config = dict(
    num_hidden_layers=11,
    hidden_size=448,
    n_experts=32,
    experts_per_token=2,
    d_expert=352,
    d_shared_expert=384,
    hidden_act='squared_relu',
    moe_layers=[0, 1, 2, 3, 4, 5, 6, 7, 8, 9, 10],
    router_score='softmax',
    normalize_top_k=False,
    routed_scale=1.0,
    balance_loss=0.00115,
    balance_bias=True,
    router_z_loss=0.0001,
    init_std_router=0.0166,
    lr_router=0.000354,
    vocab_size=32768,
    norm='rmsnorm',
    norm_eps=1e-06,
    tie_word_embeddings='early',
    optimizer='adamw',
    learning_rate=0.00086,
    beta1=0.9,
    beta2=0.95,
    max_grad_norm=1.0,
    batch_tokens=131072,
    max_seq_len=1024,
    train_tokens=1528000000,
    max_steps=11658,
    dataset='wikipedia_en',
)
Below are experts of layer 2 (counted from 0) of a mixture-of-experts language model. Rows are named router (the router's row for the expert), up (a neuron's input weights, with its number) and show model dimensions 256-319. Each number is 128 + 32 x the weight over its row's rms, rounded and kept within 0 to 255. Numbers have three digits each.
After each expert's rows: a language model's description of what the expert responds to. This comes from a sample of Wikipedia text that the model never trained on.

# expert 25
router:117136120059123059184117096176158139076131155118120083131120171154140117159057133130105159162172168081134095073121125217115108145062106108141126173148134089142121131122107162135133132115140081
up0:178123156169106173072182157127153083217093106147120101115102133175110192147166138141129112107143123067129137166120127169110125172138101128162056109062096118164164049138123064131101107133125097
What it handles: Word-initial and inner syllables of Malay, Arabic, Indian and other foreign names, like th, Kh, Kar, har, plus the pronoun I.

# expert 29
router:158119121069123126145127078119111126157082140169134075097151157142115134111050114151100159181173114120136104098167163229140092148093104090168133213144127114107136147120070147154158123162120116
up0:102134144119109158126121148090143134062100108160131057095173136182095117138146146162159073154209071145170132112116091148098117168082045107126145149112135107134127173100089077133129130198137118
What it handles: Uppercase abbreviations and codes in tables and parentheses: football positions MF, FW, DF, country codes USA, ARG, party codes, MLS.

# expert 20
router:103097135069136148104091033124160140153126119126133078126127129131126138104086128114147122133157121078105139110162142165111102123118121068178133185149150135119095128105102122120148095179126144
up0:129137150095127144112119127195053131127084131108173139111117173088124137060094138129140127148131073139115157100159145182106106177154151135158170181132143079118088149131116132095093112099158121
What it handles: Main verbs after a subject, mostly was, is, were, has, been, became, especially "X (dates) was a …" in biography openings.

# expert 26
router:131159102124098125149148109107138142109116150146130030111137176129116082127043153126138133183190103093146101126164156179133136120075076105161129158127111104137123127149109153171179101152106100
up0:180191123108158133117130062145094159191171120185139009096140161137144148123116109149087087202178093152148138124140126157129111120128128125089177109173131096151126163129073154139209124195130108
What it handles: Closing pipe-plus-newline ending table rows, especially after Yes/No or numeric cells, plus separator rows and numbers inside stats tables.

# expert 17
router:173115121120131141131130102168137137142113148158150096095154149132120104131052152120132127158213157139123094141158125207143108133093085098144094175135129071167154130121071143163131119156131081
up0:158095076081095123114194127065085135106117128046144110167076123111048134163165154127167085117118141149154114135135193125182136119161119153095107080087135118134147084175093117121146104127154179
What it handles: Country names, nationality adjectives and major organization names, like States, York, French, Canada, Pakistan, UNESCO, NBA, often after the or of.

# expert 16
router:168108120117103123168125081126146154132153104138100074078163140113138147125110131092141143140152093134123090098174116207161134119116077151145146184154119161120067149134073122139132163185081107
up0:158147154105152104076101182075143181110136139106079183147114130092121101069151097134096146129136119148123155106093125188155138122126053112126078033028162166078097137155076088120121150108179146
What it handles: Pipes, spaces and line breaks in sports results tables, medal lists and infoboxes, plus header words like medal, Singles, Nominated, Goals.

# expert 6
router:129122122088105099107080084147149125137149101184166055103137173134106146119102152104103121114137096094132088098194153201134142138128111114117154138168106092137090142122117144204122074222100118
up0:116099190096147141175131104135142128128102064083096124158130144152142114146100186124061095130125151130103073154168132134152189162102057142220088086089142128119142172108156139115179187112095145
What it handles: Commas after clauses, numbers and quotes, plus en dashes and table pipes, for example "Growing up," or 150,000.

# expert 28
router:101093164061142143098136104104196160145137152135140054109092149086108137148101108112096105157205115113174091098111113194125101113132138104133141170164110091095121147126096170103165137162145129
up0:089167114097169158156107150159146129143161159151143097175125087081089129115090139103122111143135098183132070105158120148165091195158103118080111114141187039040110092119101097160092122138137104
What it handles: The preposition with, auxiliary has/had/have/being, and verbs or participles following a subject, such as took, including, selling, showing, established.

# expert 27
router:138110136137085108112112035162175113090144143138167089130151169101136141114037142088139148128175135136112150102144145174132134154115067079121125101109141158077102164080144129134152109159099114
up0:100177127167119100129147079218115177097090170132118126147135090115162063150142174099115124129151114073171147111200088129202151072090076079132085110098144096109108121176158169166134167070178090
What it handles: The word of, and other prepositions or articles joining noun phrases, such as number of, between, about, de, von.

# expert 19
router:184097133097136147156165083193144104113099144130142097102127143099104148162094155110137135180157185126140105105155126223146130136100104095178095163123168077142111097132091132093175149179092075
up0:133114160125150161126155122147118142133134091158148159108154104092134148172148159155089181166123145086086086162126117140086094157156146094128145142091119156092154146211130170156119143061076096
What it handles: Middle and final syllable pieces of non-English personal and place names, such as Ch-on-an, Am-pel-gading, Sa-arin-en, Br-ü-cke.

# expert 5
router:095089117160105148107116120149134191118100153144153122091098112140096093132084100135077143098193082159156129072142138178160112163152099061144080161112113086070107156117102151117132123126136083
up0:127157089104115141109197144139129144143149171157180105151050108091141091097076163136076115115145147172100125135134136153147143092106128121111097120102101075088100111116115140102118108132114140
What it handles: "by" after role words in credit lists and film descriptions (Directed by, Produced by), plus infobox colons, Preceded/Succeeded, coordinates °N.

# expert 7
router:142117091083135126144128090148146151099085133149161048109112125139125142119016145123123145126209136111118099136151151233180108165130081083134104190146105119104076171158096126139187140150102102
up0:122139090121093105136168115064099103110164111161071125143173146082157120068136142137071133134096093117120126096247092160060124151138136082176175132065122123131148188167161153155179134127101168
What it handles: Counting words and numerals starting a quantity, like two, three, several, many, some, plus digits and blank cells opening table entries.

# expert 24
router:131163121129126097113085064144211128115148129123191121121131159152157099088094120104124149185170104131147146111157129183092126114112108119128118178118111098101111112122094113138134111128100098
up0:069072111132099106183131187097121088213092133200075003150164131108142080105089146126126157177141117131101138113115118163201139119102143130135102129097188147186102175127090119183199175153188156
What it handles: Location and time prepositions plus articles before a noun phrase, such as in Burkina Faso, during, at, near, "was a".

# expert 21
router:101094092108107166122150126101183129151103164193155085144114116137083092143085161170138180153151154115124101141180092186149130164141144066138130196163123090119135168116116130157153113156124123
up0:150101135143136144178168082112115096182148144100115050158124059173074110155145099132139115142142075165114073164143173166156084104091103091159093135079120115161165136074107131089135168166176100
What it handles: Adjectives, participles and verb particles following was/be/to, such as off, away, able, similar, replaced, balanced.

# expert 1
router:105083141083128097133124075141193149079126114180090039079137113154106121151065147110098179170145132161141138178131173147109130147032088144116157135147178100106087134155111131135139129178114132
up0:069136104134165056164201099172172178123110184124156075183126166115062108123136124098154206114098100089178148139097149173101130118153147125117038120148139073113142163101155088210127093116116146
What it handles: Function words such as to, for, possessive 's and its/his/their, and modals would, will, can, often before a verb or noun phrase.

# expert 12
router:142162125120133116099117039120117117139151193131114085077103097149135151105067129114101171199229121161107116105143154215103113138104052100167128170108085095135113118167118100129198141183126062
up0:097154171105061134112127166146135082155116123194113153092119060084116134103123109120147183138124173112160074103164142185194110161135088109094126125086113103164088109112135139167078157123077107
What it handles: Spaces, colons and field labels in infoboxes, taxoboxes and tables, such as Coordinates, Apps, Clade, Votes, °N.

# expert 15
router:105098120104152153152126097144150164089133129160136050105120109143130118082059137102102136140145077141158084128158148199138105108106138020120122196137118079111133160146117153171185120160102110
up0:173135128150153113124094137106122058144103120123155130074131089146180143069148136096091115163117134169089107142109170198120144075119122136167145136117117140142159170223099128134124135165182129
What it handles: Sentence-initial words and section-heading markers, such as The, In, After, ==, plus ordering words like only, first, next.

# expert 10
router:109132084115148101143132099139147168131123110139151009103134158156127089104058115137137204185195128103123109119125173150167098108124086063124154205135106112116119129117084173127180141166118049
up0:106127082125137116161163113140116154130163134149140103090210063092098123073139122095150135133166063078128121141114079123125117159132170098146129052119074112166124154118173144158121150181102127
What it handles: Periods in abbreviations and initials (R. S., e. g.), sentence-final punctuation, but/however, and digit chunks within numbers, times and IDs.

# expert 31
router:117135141114169139111093068112160141118115106150160036089147163164160126089020131128073152122159097102127125139114111182166101122094115097154136152132135104100105172150127112127197105144104124
up0:123113193120151150155128164133151164124112147142139110149116107126119096113161107095190175107142177157193147100104101110174126108137148098109089130080116065138146076065104139177110157130126140
What it handles: Clause starters that, which, who, where and subject pronouns he, she, it, plus pipes and digits in number tables.

# expert 4
router:156104115129119092170119069140114131122090165098153090104119173094082095130122127125113128175179110119132131090190082192196099122072086098148106138125112119130162142151126129158085137183123089
up0:131118087147134143119120130089109127113099109094079135149135120113102120172103103105144089064140099155164200113172146167092150103111154119089118157116144171183122134132129166094122090124060119
What it handles: Final pieces of common nouns and names, such as -ise, -est, -ric, plus River, Road, Saint, Lake, water, church, and the.

# expert 14
router:101152114132088083107128102120133199094114139127173022153136139109117109127084108115144149146165097141150128119152144241157107103091068107180126163182153133109103107180105103148138136158075102
up0:113100140121121114159182132165104105136073108116103084206106147144130139120124149108155130120178157191188173183102185158088183101115113124153088125147140149040167149088161118163141074095181119
What it handles: Line-initial hyphen bullets in infobox-style lists and leading pipes or cells at table row starts, such as "- Date:", "| 2 |".

# expert 8
router:167120117083129107121160110153146161140138143114124033098135146157102131118068081135121163168199073079132101139139142158126123135122124062134147133117065099126140177142075124156163097148098158
up0:170129133021098162147125132153126152141079072106144145085098135123106134094151080136122126189139103098117136097145093185104134171133077141158179130177089142210109129142126162049192146214135171
What it handles: Prepositions, conjunctions and time nouns in life narratives, such as when, from, at, after, years, season, age, often after moved or was educated.

# expert 23
router:108100123082124086137141127135176119101138093139168079113114144113151107103104133143122128142148116095159135148139166203160130127073078113150083187139120141124103115123085131113134110115149139
up0:092081092128134097180170156088106176091161180138135125137193122119118070078120150117076130158123142138109122139133173141163075138164146090091118154121121147090100127167189170169214198106148147
What it handles: Coordinating conjunctions and connectives, chiefly and, also or, but, &, while, then, than, often after a comma in lists.

# expert 13
router:149154148058150108146113081150184156120095135151144046139134131105144115095057124143128157146186117134138118082121141189156112123091091127146090189150140126104150092120092098120141125143132138
up0:075094168157129131109100134122105131186118092148121153096137150133131072071139190136129119111109103155104171148095141128156143161114142110107113118180159081152063082114137106089178184158125139
What it handles: Punctuation right after a name or word, such as opening parentheses, slashes, commas and table pipes, as in Tin/Ind., owl, Strix.

# expert 2
router:108065109119114095133150017175135152077078152118176114163164178091095071135074127116100120165174135167125144148159103158122171136127045099160120148085173119150153164158114160144117147156140110
up0:105127138166140160108092106096129130171143148143185166142082080158124141146157118140121098062161122129146183141160123111182116138098072094093157124073139085167088144184122180202114124117100119
What it handles: Final pieces of multi-piece words, often suffixes or name endings, such as -ated, -able, -ized, -ile, -an in Vasudevan.

# expert 18
router:137145111108162081119119095116167144141125161137158000127104151082120159093061146123132114146189096130149118121160155162149127152077085096188079135081130101120102127144072135186147095141105135
up0:087161136132148149150090153098107142116182167115202132143107070085176062107103146111121163121125083117133167148105126130121128014082103093134140096119132084133099099128102157171173212168107129
What it handles: Spaces, opening parentheses, dashes and digit pieces before or inside years and measurements, such as (1921, 19)22, (3.5 cm).

# expert 3
router:167147138080147181146110090142155159140106153153164083114131130127112103145046132139137154147200125105148107128154162230150114133083093081157120194138114126126131140155112179138130136193132125
up0:163146116084075184104127157095098185080117123207162147106110124148184154121175167121087138094147094168096076131163155159159166151083076130175122152070116111138128150169164103130160081114133129
What it handles: First names and surnames of people, often in sports tables or after "by", such as James, David, Reid, Jenkins.

# expert 22
router:147156087135108140109089122101139151110129136173138089089160136097086145118112147104111152189161111120154116107160157204125095137119077101128150165125097167099168135148080115147152109209096094
up0:122167137111076113114119133133132140105081115123199080187066135104149139142148167178117104168125148157148178139077120119071159130130124139118115103097073106171151144086080139123155088145146123
What it handles: Closing == marks of wiki section headings and head nouns ending phrases, like season, career, election, numbers, relations, platforms.

# expert 11
router:113124109103137087077110049130132115122119121164150070072117114148145147100092125119113156101184104116139136066131178156122136151109107092132136195110116105082153118153090093163157092150089115
up0:159155167078138102120107136103142161177099124105145076094147138160062083118104119156137112126121140135152054173159084148110127185143135073203124130140165078156153187123123122115127110166164096
What it handles: Year digit pieces, day numbers, month names and until/since in dates, e.g. 20|07, June 18, from 22 May until, plus coordinate degree marks.

# expert 9
router:137136087108100115127091126100161142087119117152175074132113131115123124137053091202097147183202120105154127121159154204153173107063117075132155123174141092117141102109117145155158112120141159
up0:098152126114156161107083154110144138093172111147123154130141125133208052170150096121123255127199117114108135074091155170161132145114087113127063162132076169122122150149119092129102118114144097
What it handles: Single capital letters or short capitalized word starts, often right after a hyphen, such as Full-T(ext), Anti-T(urkish), St, M.

# expert 0
router:173107095123155070159158149124140124132117135138183085116117165096153127107036124156128142147172126145140116079143137231133171117127131094171115148175100133122129111118069158122211132173151126
up0:106110138137115109116137069203088172142093060121111147100156068167164110160092118147125093058133097117164084111097151059127161144106121152144104077144133098103155169195064176056114124120148201
What it handles: Inner word pieces of technical or classical words, mostly ph/oph/yl/ae syllables in taxa and scientific terms, such as poly-ph-onic, Ge-oph-ilidae, Ph.D.